config = dict(
    d_expert=192,
    scale_expert_input=True,
    head_dim=64,
    parallel_block=False,
    optimizer='adamw',
    lr=0.00132,
    schedule='cos',
    dataset='wikipedia_en',
)
Below are experts of layer 4 (counted from 0) of a mixture-of-experts language model. Rows are named router (the router's row for the expert), up (a neuron's input weights, with its number), down (a neuron's output weights, with its number) and show model dimensions 0-255. Each number is 50 + 12 x the weight over its row's rms, rounded and kept within 0 to 99.
After each expert's rows: a language model's description of what the expert responds to; "raises" lists some tokens whose logits its average output raises strongly, later layers aside. This comes from a sample of Wikipedia text that the model never trained on.

# expert 10
router:83 54 39 44 41 60 40 39 33 47 33 60 61 49 48 45 72 46 46 45 43 66 50 37 36 38 45 59 65 55 48 51 69 56 40 42 36 59 55 48 33 46 57 51 24 41 54 50 43 32 31 45 55 56 61 46 62 73 44 58 44 45 41 42 47 39 45 45 24 36 45 62 49 56 55 56 59 36 70 64 62 54 41 60 52 33 53 42 68 75 70 62 70 69 52 44 46 26 39 43 67 52 31 44 38 40 57 51 55 45 48 58 68 53 44 59 24 59 51 44 57 55 67 48 55 50 38 41 50 45 51 49 44 51 69 49 54 47 63 38 46 36 46 34 31 69 68 36 43 48 62 45 51 39 46 48 33 50 50 38 20 48 61 54 46 63 41 61 49 54 31 54 39 72 48 66 66 27 54 49 48 63 53 49 38 44 31 53 50 64 54 34 66 48 39 41 20 47 73 58 55 45 47 36 23 38 37 75 60 26 35 49 40 48 39 59 39 25 66 70 64 47 42 29 43 54 55 46 67 77 63 41 39 41 43 52 63 65 58 54 64 40 45 36 35 56 42 29 31 57 48 39 32 44 65 48
up0:68 66 51 46 54 46 46 41 59 59 51 29 52 43 56 46 55 18 57 67 53 70 45 48 28 53 52 43 43 53 56 51 47 56 71 33 56 61 59 39 53 58 42 46 65 62 31 59 50 42 54 50 38 66 72 46 58 57 54 73 62 33 47 60 56 31 27 45 49 36 19 40 61 23 48 50 50 43 47 38 69 44 67 49 39 49 45 47 40 55 52 46 60 47 34 32 28 65 58 41 69 46 29 41 42 61 32 68 58 53 44 53 44 69 55 80 68 76 58 45 57 45 58 62 49 42 36 48 34 61 55 42 55 54 55 39 38 50 59 41 32 50 52 61 49 19 39 44 45 58 42 40 46 40 55 43 54 64 79 59 67 64 54 56 47 54 23 31 34 46 30 52 67 59 34 48 45 48 69 74 57 57 32 57 65 49 44 61 38 56 57 59 58 61 53 53 36 49 40 56 38 56 58 43 31 47 58 49 58 31 56 38 23 25 46 53 44 59 40 53 60 30 15 46 48 51 43 56 32 55 43 43 58 47 40 47 47 55 63 62 46 57 54 37 38 30 64 64 62 71 50 76 47 51 52 42
down0:59 55 50 73 49 59 58 61 59 31 58 39 38 54 45 43 74 63 50 35 45 72 53 42 45 36 67 53 49 50 33 65 49 68 45 41 33 39 42 45 46 25 67 37 55 39 76 48 53 57 60 58 49 64 53 39 41 60 34 31 41 52 54 40 57 60 45 53 45 50 38 45 38 34 32 40 33 41 70 68 38 37 56 34 51 56 55 46 64 40 55 33 68 50 50 27 40 40 41 59 67 56 41 66 56 56 27 36 45 54 52 49 46 62 35 54 56 53 48 52 39 37 54 51 52 54 43 67 28 52 65 42 60 70 49 56 30 38 62 53 66 48 43 42 27 55 38 52 59 53 64 29 50 35 59 52 64 47 61 45 53 61 56 78 60 49 60 42 78 29 39 46 50 60 54 45 73 72 63 27 67 36 31 35 50 37 30 23 62 54 52 61 67 53 37 37 60 75 57 49 39 44 49 63 55 73 53 39 51 58 58 55 67 43 50 75 56 35 49 62 45 50 40 35 44 77 47 60 47 59 55 76 54 50 73 44 39 47 55 59 46 49 60 65 48 58 60 62 49 79 41 32 49 40 30 53
Description: Single consonant pieces. Single-letter pieces mid-word, mostly t and g, as in Basket(ball), deb(t)s, plat(form), plus table pipes and zeros.
raises: "é", "ab", "ang", "s"

# expert 24
router:46 31 50 48 53 54 54 38 42 57 30 54 65 59 56 65 61 45 50 61 50 55 34 33 76 68 48 62 63 44 58 38 47 26 74 31 45 52 42 55 69 33 55 50 50 74 41 57 67 37 52 43 47 49 76 51 63 43 34 52 72 52 40 42 50 43 34 55 66 46 45 49 58 31 51 48 46 45 76 44 50 49 55 45 44 39 42 41 52 47 32 67 59 39 56 32 39 46 44 69 61 70 68 48 69 69 58 58 57 43 55 54 60 39 41 42 60 59 82 53 50 23 73 66 37 46 53 30 43 48 55 34 48 40 32 57 61 50 56 69 31 43 52 26 28 50 64 50 37 62 50 28 51 47 48 61 36 48 29 56 27 33 71 60 45 40 56 48 50 28 50 62 47 33 49 56 51 51 71 36 46 53 61 50 73 50 53 46 49 57 39 44 39 55 42 59 56 54 46 42 24 81 40 48 68 49 52 26 40 52 56 61 45 39 59 53 55 38 54 42 59 45 55 72 44 50 55 62 62 67 63 41 29 46 56 45 69 51 43 66 65 70 64 49 45 37 55 65 41 34 29 47 72 68 58 49
up7:48 44 32 50 54 28 43 45 56 57 64 39 57 52 49 41 50 52 64 56 62 76 50 42 37 53 61 47 45 56 43 30 54 32 43 19 36 61 47 45 57 54 53 82 42 40 48 66 42 51 49 47 59 76 62 41 45 57 40 59 51 48 31 62 52 50 22 51 51 52 55 35 56 38 36 72 50 57 50 60 34 41 65 47 36 48 41 40 48 68 30 57 41 39 54 34 65 53 29 64 49 69 60 33 69 46 57 58 52 58 57 59 67 48 51 39 23 59 55 20 56 37 40 51 70 46 41 34 25 49 57 46 45 28 33 58 45 53 68 57 43 66 55 49 55 27 41 42 50 35 68 42 51 51 55 39 40 44 39 43 40 53 88 36 38 39 52 58 57 28 37 42 54 41 47 50 46 41 40 53 60 35 53 67 68 64 64 56 63 58 66 28 55 44 32 58 48 64 36 62 67 56 42 46 61 50 55 47 28 36 40 46 39 50 65 58 74 39 63 50 61 46 55 61 65 66 60 52 32 82 49 36 52 45 35 55 40 45 35 41 62 46 57 41 39 41 58 60 47 26 46 74 72 64 53 43
down7:73 65 54 37 55 56 47 49 48 80 42 52 63 57 53 67 44 49 58 56 30 64 54 44 35 40 38 38 46 68 49 52 37 28 53 51 48 36 35 57 54 44 19 61 51 50 58 65 52 65 43 55 53 56 72 42 56 54 51 60 66 27 56 50 55 47 52 64 43 39 38 47 61 55 35 52 61 48 52 36 62 64 55 46 54 67 57 50 43 29 52 54 36 43 54 58 51 59 51 53 51 39 43 55 59 63 51 43 55 62 38 62 55 75 60 37 43 52 48 37 59 36 58 64 44 46 69 50 40 48 20 68 78 58 41 63 58 66 53 65 63 44 16 52 51 69 48 62 42 50 81 29 63 44 33 42 37 66 64 28 62 66 55 47 65 41 60 46 50 54 46 63 46 34 57 54 32 58 42 46 50 67 68 63 42 47 57 57 53 47 39 60 63 38 23 69 57 38 39 38 54 37 56 32 58 63 46 47 15 52 56 76 36 58 58 52 55 35 49 46 50 40 59 50 50 72 75 66 26 60 28 49 36 38 55 59 37 55 69 42 57 74 38 54 40 48 58 56 69 37 49 54 51 52 35 71
Description: Vowel pieces, "in". Inner vowel pieces o, e, a after a consonant (zooplankton, sounding, Cast), plus the word in/In and word starts like Te, Go, Com.
raises: "ctor", "ster", "ug"

# expert 19
router:44 65 36 54 42 46 48 42 46 43 53 39 56 62 49 37 30 43 56 49 40 67 28 49 59 68 59 44 40 34 53 42 75 54 42 46 33 61 54 54 48 43 60 34 57 61 53 29 52 48 62 60 82 39 49 64 62 53 71 44 45 37 34 48 52 58 51 73 54 67 43 57 60 48 54 53 52 43 55 44 64 44 34 49 62 49 47 43 45 57 55 51 49 45 47 53 62 38 16 45 49 77 42 57 47 39 52 59 45 35 41 25 65 51 81 55 47 69 45 46 46 58 32 41 59 58 40 56 34 36 74 47 44 27 46 40 72 69 42 34 43 41 54 58 39 41 30 45 67 53 38 45 35 48 48 31 33 55 27 57 43 57 56 70 21 58 45 69 34 31 55 54 45 45 52 54 98 39 40 60 69 75 46 52 48 45 65 68 62 56 46 22 55 63 51 38 62 51 64 32 41 40 46 36 45 43 59 63 44 44 38 50 38 51 51 48 49 31 59 54 56 31 50 67 48 51 71 49 48 44 64 35 45 53 69 38 43 35 41 49 57 54 69 67 43 49 51 45 41 65 55 32 57 70 63 50
up0:48 58 49 67 42 53 47 64 56 40 69 51 57 37 39 53 31 47 40 42 55 86 29 50 24 63 53 46 30 45 36 45 69 63 39 42 47 76 55 44 57 43 59 23 57 52 56 33 45 43 54 53 61 50 52 45 57 52 46 56 39 40 40 45 43 47 39 41 28 30 50 52 30 41 50 51 47 44 42 46 37 47 60 52 36 36 31 35 61 43 39 61 54 43 38 32 49 34 49 49 53 61 60 72 54 41 54 53 50 58 44 39 62 31 55 42 57 61 71 68 56 38 69 61 50 70 54 39 32 26 79 51 62 30 47 86 44 68 31 44 40 72 63 39 39 49 44 57 41 86 45 29 38 66 41 48 38 50 51 47 46 53 40 41 48 32 34 51 33 47 33 52 51 52 37 49 67 40 43 77 50 44 49 67 57 47 51 58 60 57 48 52 61 44 58 79 52 55 70 41 63 49 45 50 58 55 58 50 34 38 53 57 31 54 59 52 50 39 66 69 47 61 69 38 50 50 33 47 25 50 40 46 14 32 32 45 48 48 52 39 47 60 53 57 32 61 41 56 57 50 56 63 58 72 53 45
down0:41 48 54 52 51 56 61 57 54 50 58 33 66 35 49 74 41 33 44 43 38 45 54 54 40 57 36 55 57 66 14 43 39 58 60 51 38 54 50 44 42 56 72 55 53 48 50 52 50 54 50 42 48 48 58 57 27 56 56 29 42 77 79 53 60 32 50 49 57 60 64 26 51 60 55 34 61 65 53 51 38 30 53 48 61 56 48 37 46 48 37 58 59 78 41 59 59 55 50 29 76 40 62 51 40 50 40 60 71 53 57 55 74 24 46 50 47 44 52 48 64 47 84 58 56 29 53 37 38 39 34 50 37 59 64 57 62 56 49 37 54 36 54 40 42 73 58 63 44 59 42 48 51 64 59 51 37 49 58 44 45 46 35 76 34 54 36 27 53 51 57 26 67 51 50 36 50 70 46 38 73 36 51 37 50 50 48 60 48 41 52 43 62 63 42 60 52 55 46 61 56 49 51 55 64 25 50 32 42 57 31 38 48 52 34 37 25 40 37 37 35 63 51 54 57 32 35 35 42 68 62 54 73 71 69 49 34 66 55 62 72 53 36 60 60 32 55 52 27 54 41 62 50 55 26 44
Description: Mid-word syllables. Interior syllables of longer words like min, um, it, ion, e.g. ger-min-ating, circ-um-stances, vacu-um, awa-it-ed, bill-ion.
raises: "ed", "ing", "io", "ist", "able", "a"

# expert 9
router:48 41 54 36 29 22 78 57 34 46 48 38 71 59 55 61 42 30 55 45 27 71 53 47 42 41 46 49 45 37 50 53 29 61 41 73 56 57 40 42 41 62 42 36 65 39 48 62 52 49 60 55 47 47 55 62 65 67 46 50 47 39 48 57 62 26 51 55 62 60 41 54 61 50 47 64 56 44 49 49 47 47 51 42 36 32 43 52 59 46 41 56 64 30 56 45 37 64 34 66 42 35 38 54 45 67 57 51 45 40 41 44 56 58 39 79 50 51 80 46 45 72 56 50 43 72 48 58 40 39 47 51 49 65 32 59 52 57 59 40 34 56 59 57 57 09 65 39 53 27 50 54 58 54 54 49 47 55 58 48 64 43 57 50 39 53 63 58 41 51 45 44 36 46 38 52 43 31 51 55 61 53 68 31 53 60 44 52 44 64 44 49 38 38 37 69 31 55 43 54 69 78 50 73 37 48 49 49 60 41 56 25 48 29 41 43 33 73 64 80 61 66 59 58 33 57 64 34 44 52 61 23 45 63 52 58 50 70 47 36 62 43 54 26 28 39 67 55 67 75 63 54 54 70 59 54
up1:44 56 34 38 42 45 60 53 40 58 60 77 58 40 42 75 80 56 61 33 46 55 34 67 56 58 65 62 35 33 47 30 60 52 43 43 42 54 66 36 57 37 64 59 60 40 46 56 34 47 52 31 36 47 75 44 37 47 66 54 62 46 46 58 33 54 40 28 67 46 54 37 64 42 63 48 37 41 50 25 79 55 48 57 37 49 65 69 58 40 59 56 79 55 46 42 50 51 40 52 44 71 52 77 51 69 59 50 50 66 41 43 40 67 57 60 64 38 47 52 49 53 69 54 57 60 45 48 67 59 54 48 71 54 37 37 54 62 55 46 53 44 61 54 35 51 34 29 25 55 54 39 58 55 56 48 49 34 33 42 67 33 37 26 37 51 39 51 43 41 43 55 40 42 44 58 53 34 48 65 35 53 64 63 37 59 52 49 58 41 32 64 54 65 61 34 63 38 48 79 58 45 43 45 55 62 36 46 40 59 28 44 70 54 59 61 43 59 33 36 40 52 47 63 37 47 63 41 65 41 44 36 81 69 68 40 42 51 29 33 57 46 59 33 62 60 56 44 24 53 63 65 54 62 48 57
down1:47 50 64 32 49 36 64 39 40 33 56 50 67 42 36 50 59 69 62 52 42 49 56 53 41 47 36 65 33 51 42 56 36 65 59 39 61 54 40 48 58 29 39 61 36 74 27 46 42 53 54 58 55 72 59 58 75 34 32 11 46 41 47 29 44 65 42 33 46 45 47 34 56 50 37 32 50 34 44 54 45 47 54 28 89 37 50 66 59 71 43 26 66 57 35 51 39 50 27 65 51 36 39 43 50 43 47 43 74 52 61 36 69 66 48 48 44 58 62 76 69 37 58 41 47 31 47 60 70 42 55 49 42 25 37 37 46 42 46 58 54 52 59 70 31 59 53 60 48 38 37 54 45 48 61 58 73 55 51 41 43 62 47 52 38 57 66 73 55 46 48 59 48 54 52 81 51 72 36 48 47 63 57 39 17 62 66 40 49 53 61 47 52 43 41 68 36 52 39 64 58 57 48 40 37 48 65 35 47 47 30 60 53 36 48 56 47 38 64 58 63 52 39 43 63 55 54 62 48 55 45 57 43 53 56 53 62 45 44 49 41 50 55 36 60 42 72 39 54 59 47 39 51 69 46 77
Description: Word-final s pieces. Final s piece ending names and plurals (Phivos, Prasad, offices, Boston), plus place or person name starts like San, Paris, Frank.
raises: "que", "cho", "tro", "p", "hi"

# expert 14
router:76 49 61 44 48 29 74 31 62 58 29 43 46 65 46 44 36 54 64 45 43 63 45 57 41 43 70 35 44 33 51 44 75 46 60 52 49 69 47 67 54 38 34 59 47 58 54 33 36 25 49 65 56 39 47 39 36 53 56 59 61 46 61 59 64 74 37 41 51 58 72 46 57 56 54 51 64 47 40 46 68 54 66 41 31 67 38 43 65 51 38 43 53 54 57 26 62 52 49 60 56 44 58 44 61 53 64 49 38 42 40 57 70 42 70 62 67 65 32 46 34 62 44 67 67 46 45 42 45 70 56 44 55 26 37 56 70 48 39 50 56 22 61 48 58 49 38 39 62 45 79 60 54 66 57 68 40 45 37 70 43 23 56 65 45 50 63 51 43 44 52 63 37 63 54 54 51 54 69 70 59 41 29 35 42 47 39 57 52 37 37 46 48 59 68 31 50 57 61 37 41 42 53 59 52 36 48 59 28 44 64 33 41 56 71 35 38 59 59 82 46 30 38 68 58 49 61 42 30 56 55 42 48 39 38 45 39 45 52 39 44 59 49 49 62 43 23 39 72 59 31 53 51 59 50 52
up0:42 50 54 48 59 35 51 53 46 45 41 44 52 48 40 50 56 52 61 49 33 62 45 46 36 39 61 47 53 39 45 47 48 61 43 36 54 56 53 50 57 50 55 56 38 38 48 74 37 42 61 51 45 70 79 25 55 72 45 72 68 51 47 53 26 52 65 54 51 55 71 52 18 43 35 36 55 44 67 31 35 61 62 34 65 44 43 53 83 43 77 52 51 45 17 39 64 44 54 58 43 67 44 36 45 71 62 41 56 51 46 27 66 58 65 80 57 53 58 40 50 42 56 56 49 17 52 39 31 39 45 46 58 50 42 36 51 66 65 39 47 52 67 32 61 63 41 51 40 52 58 56 61 51 34 36 64 53 53 44 46 39 57 56 56 53 57 60 68 61 46 68 19 61 52 83 51 31 65 75 44 38 43 44 70 57 48 56 51 78 54 47 41 60 40 44 38 55 63 65 43 47 43 71 49 23 51 43 41 48 59 51 41 48 39 53 40 48 70 67 49 65 51 38 44 53 17 55 48 44 50 34 71 55 46 20 53 41 47 35 46 62 53 55 54 55 50 41 43 49 52 54 45 47 52 55
down0:46 40 36 43 66 46 32 79 51 25 51 44 51 58 56 40 00 61 67 32 29 53 60 57 47 42 39 71 41 51 48 62 44 52 56 69 53 35 45 54 67 50 55 70 61 56 37 70 56 36 50 70 60 61 52 60 49 29 59 34 63 45 35 67 55 58 48 50 62 47 50 39 52 74 49 66 50 55 36 48 45 32 66 64 44 40 38 64 49 51 67 51 48 75 37 51 50 50 62 38 40 65 53 40 46 47 57 60 25 43 62 50 49 48 30 28 40 62 43 39 70 63 51 55 55 38 43 43 56 52 30 51 46 50 32 49 55 48 49 53 55 40 30 39 79 69 61 55 52 48 39 54 55 57 73 75 47 54 55 58 40 45 44 41 40 57 54 65 43 45 21 36 55 37 37 62 46 40 33 51 29 50 68 33 40 42 53 62 67 64 60 67 47 60 32 57 50 45 54 53 58 34 41 43 45 51 73 53 46 63 50 50 69 56 46 47 56 50 54 30 54 51 58 61 64 63 45 54 56 49 29 71 38 33 53 47 76 44 51 37 57 86 29 49 41 56 64 43 56 51 60 58 49 41 39 61
Description: 'th' and st- pieces. The piece th in ordinals and words, plus St/st- and Th- starts: 19-th century, ear-th-quake, Widsi-th, St-uart.
raises: "ous", " century", "old"

# expert 28
router:46 54 36 26 41 51 55 57 63 54 64 48 46 40 54 69 70 57 64 39 60 64 40 52 46 21 53 73 64 41 33 48 60 37 57 57 26 37 42 44 44 56 44 36 30 67 36 33 40 27 30 60 45 55 48 39 41 65 70 49 30 37 60 38 31 34 49 44 41 57 32 42 54 62 46 62 50 45 46 58 54 46 52 56 58 33 48 50 35 55 40 42 53 48 60 63 55 46 53 71 32 34 68 62 56 52 30 45 40 55 38 28 39 42 51 46 48 50 48 61 52 57 48 43 46 39 55 16 40 43 52 65 70 70 50 50 66 49 58 50 37 51 58 50 50 66 51 41 48 40 74 39 41 57 45 53 62 64 66 73 37 50 60 33 57 60 63 58 37 52 49 54 42 53 53 48 61 48 62 55 47 56 48 57 55 80 71 76 47 48 33 53 49 53 72 50 57 52 49 38 49 50 40 65 60 27 51 68 41 72 59 64 26 39 42 43 24 41 51 47 74 48 53 48 41 36 80 22 44 55 55 34 40 22 29 36 50 52 58 41 39 48 71 50 53 63 41 64 50 37 35 60 48 28 57 64
up5:61 37 30 58 34 60 40 56 45 52 45 64 52 53 42 58 56 24 77 49 69 46 40 46 36 50 58 46 27 61 54 44 53 77 53 34 50 53 48 38 70 27 64 52 59 52 48 36 53 42 47 46 42 63 66 38 57 45 41 45 45 25 38 54 53 54 45 47 38 37 58 46 44 42 46 53 39 36 35 25 43 45 72 55 34 62 59 51 51 52 40 53 41 24 46 46 57 57 46 70 65 41 58 28 44 73 57 49 49 54 44 48 79 44 48 81 55 59 59 37 56 64 64 48 59 44 61 56 42 62 52 47 51 49 51 30 51 59 63 35 45 41 50 36 46 42 73 55 18 63 64 24 60 29 51 56 45 50 47 54 42 49 72 23 54 51 57 51 29 53 52 70 51 58 41 63 46 50 68 48 43 61 44 51 54 45 48 48 51 50 70 39 40 72 31 35 19 53 49 50 40 60 25 52 64 51 73 49 40 53 35 32 46 65 51 61 47 37 43 48 51 44 21 63 43 31 58 55 57 50 44 32 42 48 57 31 62 37 42 43 57 73 66 38 59 67 73 48 51 25 32 51 59 67 40 47
down5:55 54 43 51 59 67 61 59 45 51 57 50 70 47 39 70 30 57 53 48 29 37 46 54 50 52 46 51 40 49 60 46 78 28 47 59 48 45 60 13 59 54 60 50 57 48 44 43 31 60 69 67 61 42 45 45 63 53 34 53 27 44 64 63 48 30 53 44 48 39 56 49 55 63 46 47 60 53 37 53 46 45 50 18 56 33 47 81 30 25 43 34 40 43 63 46 53 54 78 63 46 44 51 54 60 46 45 42 64 38 42 49 43 62 50 63 58 35 79 53 49 45 49 66 47 57 61 51 43 33 51 36 42 55 67 70 63 35 28 46 36 43 37 56 39 57 61 44 59 87 42 69 54 47 36 52 41 34 59 43 60 32 48 25 66 49 50 27 45 46 37 41 55 47 55 60 53 72 72 66 65 39 51 43 31 32 38 51 47 50 54 37 41 52 58 56 67 57 56 46 57 57 37 35 42 56 57 54 55 44 44 46 54 35 50 58 43 36 72 20 43 68 57 55 59 49 38 61 39 61 55 32 47 43 23 66 61 51 64 65 47 37 72 50 40 59 44 63 55 21 62 48 55 40 42 40
Description: Table headers and -er endings. Line breaks and table dividers, header words like Year, player, and -er/-ver pieces as in governors, severe, takeover.
raises: "====", "-", "==="

# expert 5
router:60 34 49 45 36 59 59 40 31 49 57 27 60 43 67 51 31 46 44 37 50 64 35 42 47 57 60 58 49 39 39 46 35 54 56 33 42 49 39 33 46 47 65 67 58 57 59 59 48 32 18 51 55 43 47 53 54 59 51 67 74 31 18 59 60 63 34 50 51 70 39 46 46 39 51 66 60 58 42 27 49 60 56 49 53 49 57 61 35 70 34 49 59 70 41 50 41 59 47 47 41 59 65 49 38 42 29 60 32 33 61 28 61 41 34 34 35 77 60 69 55 49 76 57 48 55 29 63 53 73 54 54 45 47 43 57 67 57 57 48 48 57 75 47 28 37 53 44 48 56 41 42 60 45 37 57 40 51 66 63 46 60 54 71 65 47 45 38 61 45 35 46 48 62 49 66 60 65 79 50 48 56 58 62 51 52 66 42 54 52 50 48 54 54 43 49 33 67 37 52 62 49 54 21 46 53 60 55 30 56 45 43 60 52 43 60 59 27 47 72 28 59 44 43 14 37 45 38 43 68 62 48 55 54 25 57 56 58 33 56 57 43 52 49 46 50 61 42 31 60 52 59 22 74 54 35
up0:54 46 49 46 36 45 78 41 52 66 63 36 35 63 50 49 54 30 64 52 33 55 54 53 52 52 42 44 71 54 52 16 59 50 41 51 58 49 55 42 41 53 50 61 61 84 48 37 61 35 39 65 53 51 47 51 61 53 47 66 85 55 50 27 35 53 52 51 48 59 66 52 37 44 42 70 57 38 37 41 42 56 48 55 62 30 36 38 62 37 33 52 36 44 32 31 24 56 37 53 42 60 31 57 77 56 48 69 21 29 50 34 62 47 27 58 68 31 37 56 65 56 37 34 35 47 50 52 56 35 48 36 62 78 49 47 49 47 53 50 34 35 64 57 55 63 46 45 56 47 61 63 47 33 47 46 48 35 50 54 55 41 66 52 40 54 49 42 56 47 45 68 49 64 48 54 50 69 55 75 58 50 61 49 51 43 73 66 38 64 33 44 39 28 58 35 59 72 52 38 34 37 52 43 43 50 75 43 51 58 57 45 40 44 52 55 23 43 50 43 63 66 66 48 29 52 61 54 61 55 68 41 31 64 45 51 52 75 61 45 57 51 48 60 48 55 67 48 49 63 66 39 41 29 58 69
down0:44 67 61 42 58 40 37 63 35 53 43 39 48 42 50 68 54 38 67 57 42 45 90 45 64 51 48 57 63 46 28 69 72 41 48 51 54 52 56 53 41 67 47 58 38 54 47 46 53 37 50 34 60 61 57 46 65 67 52 40 44 54 51 68 53 57 61 62 51 45 53 41 56 42 50 46 27 41 42 38 39 46 53 60 71 63 46 37 53 58 57 40 80 47 61 58 77 22 49 43 61 43 22 50 53 57 47 28 48 50 31 57 26 48 22 46 43 47 37 50 81 30 66 64 58 39 78 47 44 36 64 57 59 45 39 29 47 49 51 39 76 48 38 53 65 40 52 63 47 37 58 44 35 43 48 38 43 44 58 36 66 58 38 51 55 62 57 47 50 53 33 44 45 58 39 45 53 44 66 32 52 37 58 55 37 38 46 71 20 39 61 37 49 58 44 38 54 42 53 24 54 49 70 50 48 54 49 52 54 39 53 60 59 55 51 44 63 67 50 30 40 37 60 46 77 44 54 35 61 63 54 54 61 53 46 30 43 66 27 56 93 61 30 47 55 63 60 37 45 51 42 54 50 69 53 60
Description: Open 'a' syllables. Consonant+a word pieces like ma, ta, ha, sa, and the article a, inside names and words: Cine-ma, da-ta, Cincin-na-ti, War-sa-w.
raises: "il", "p", "tch"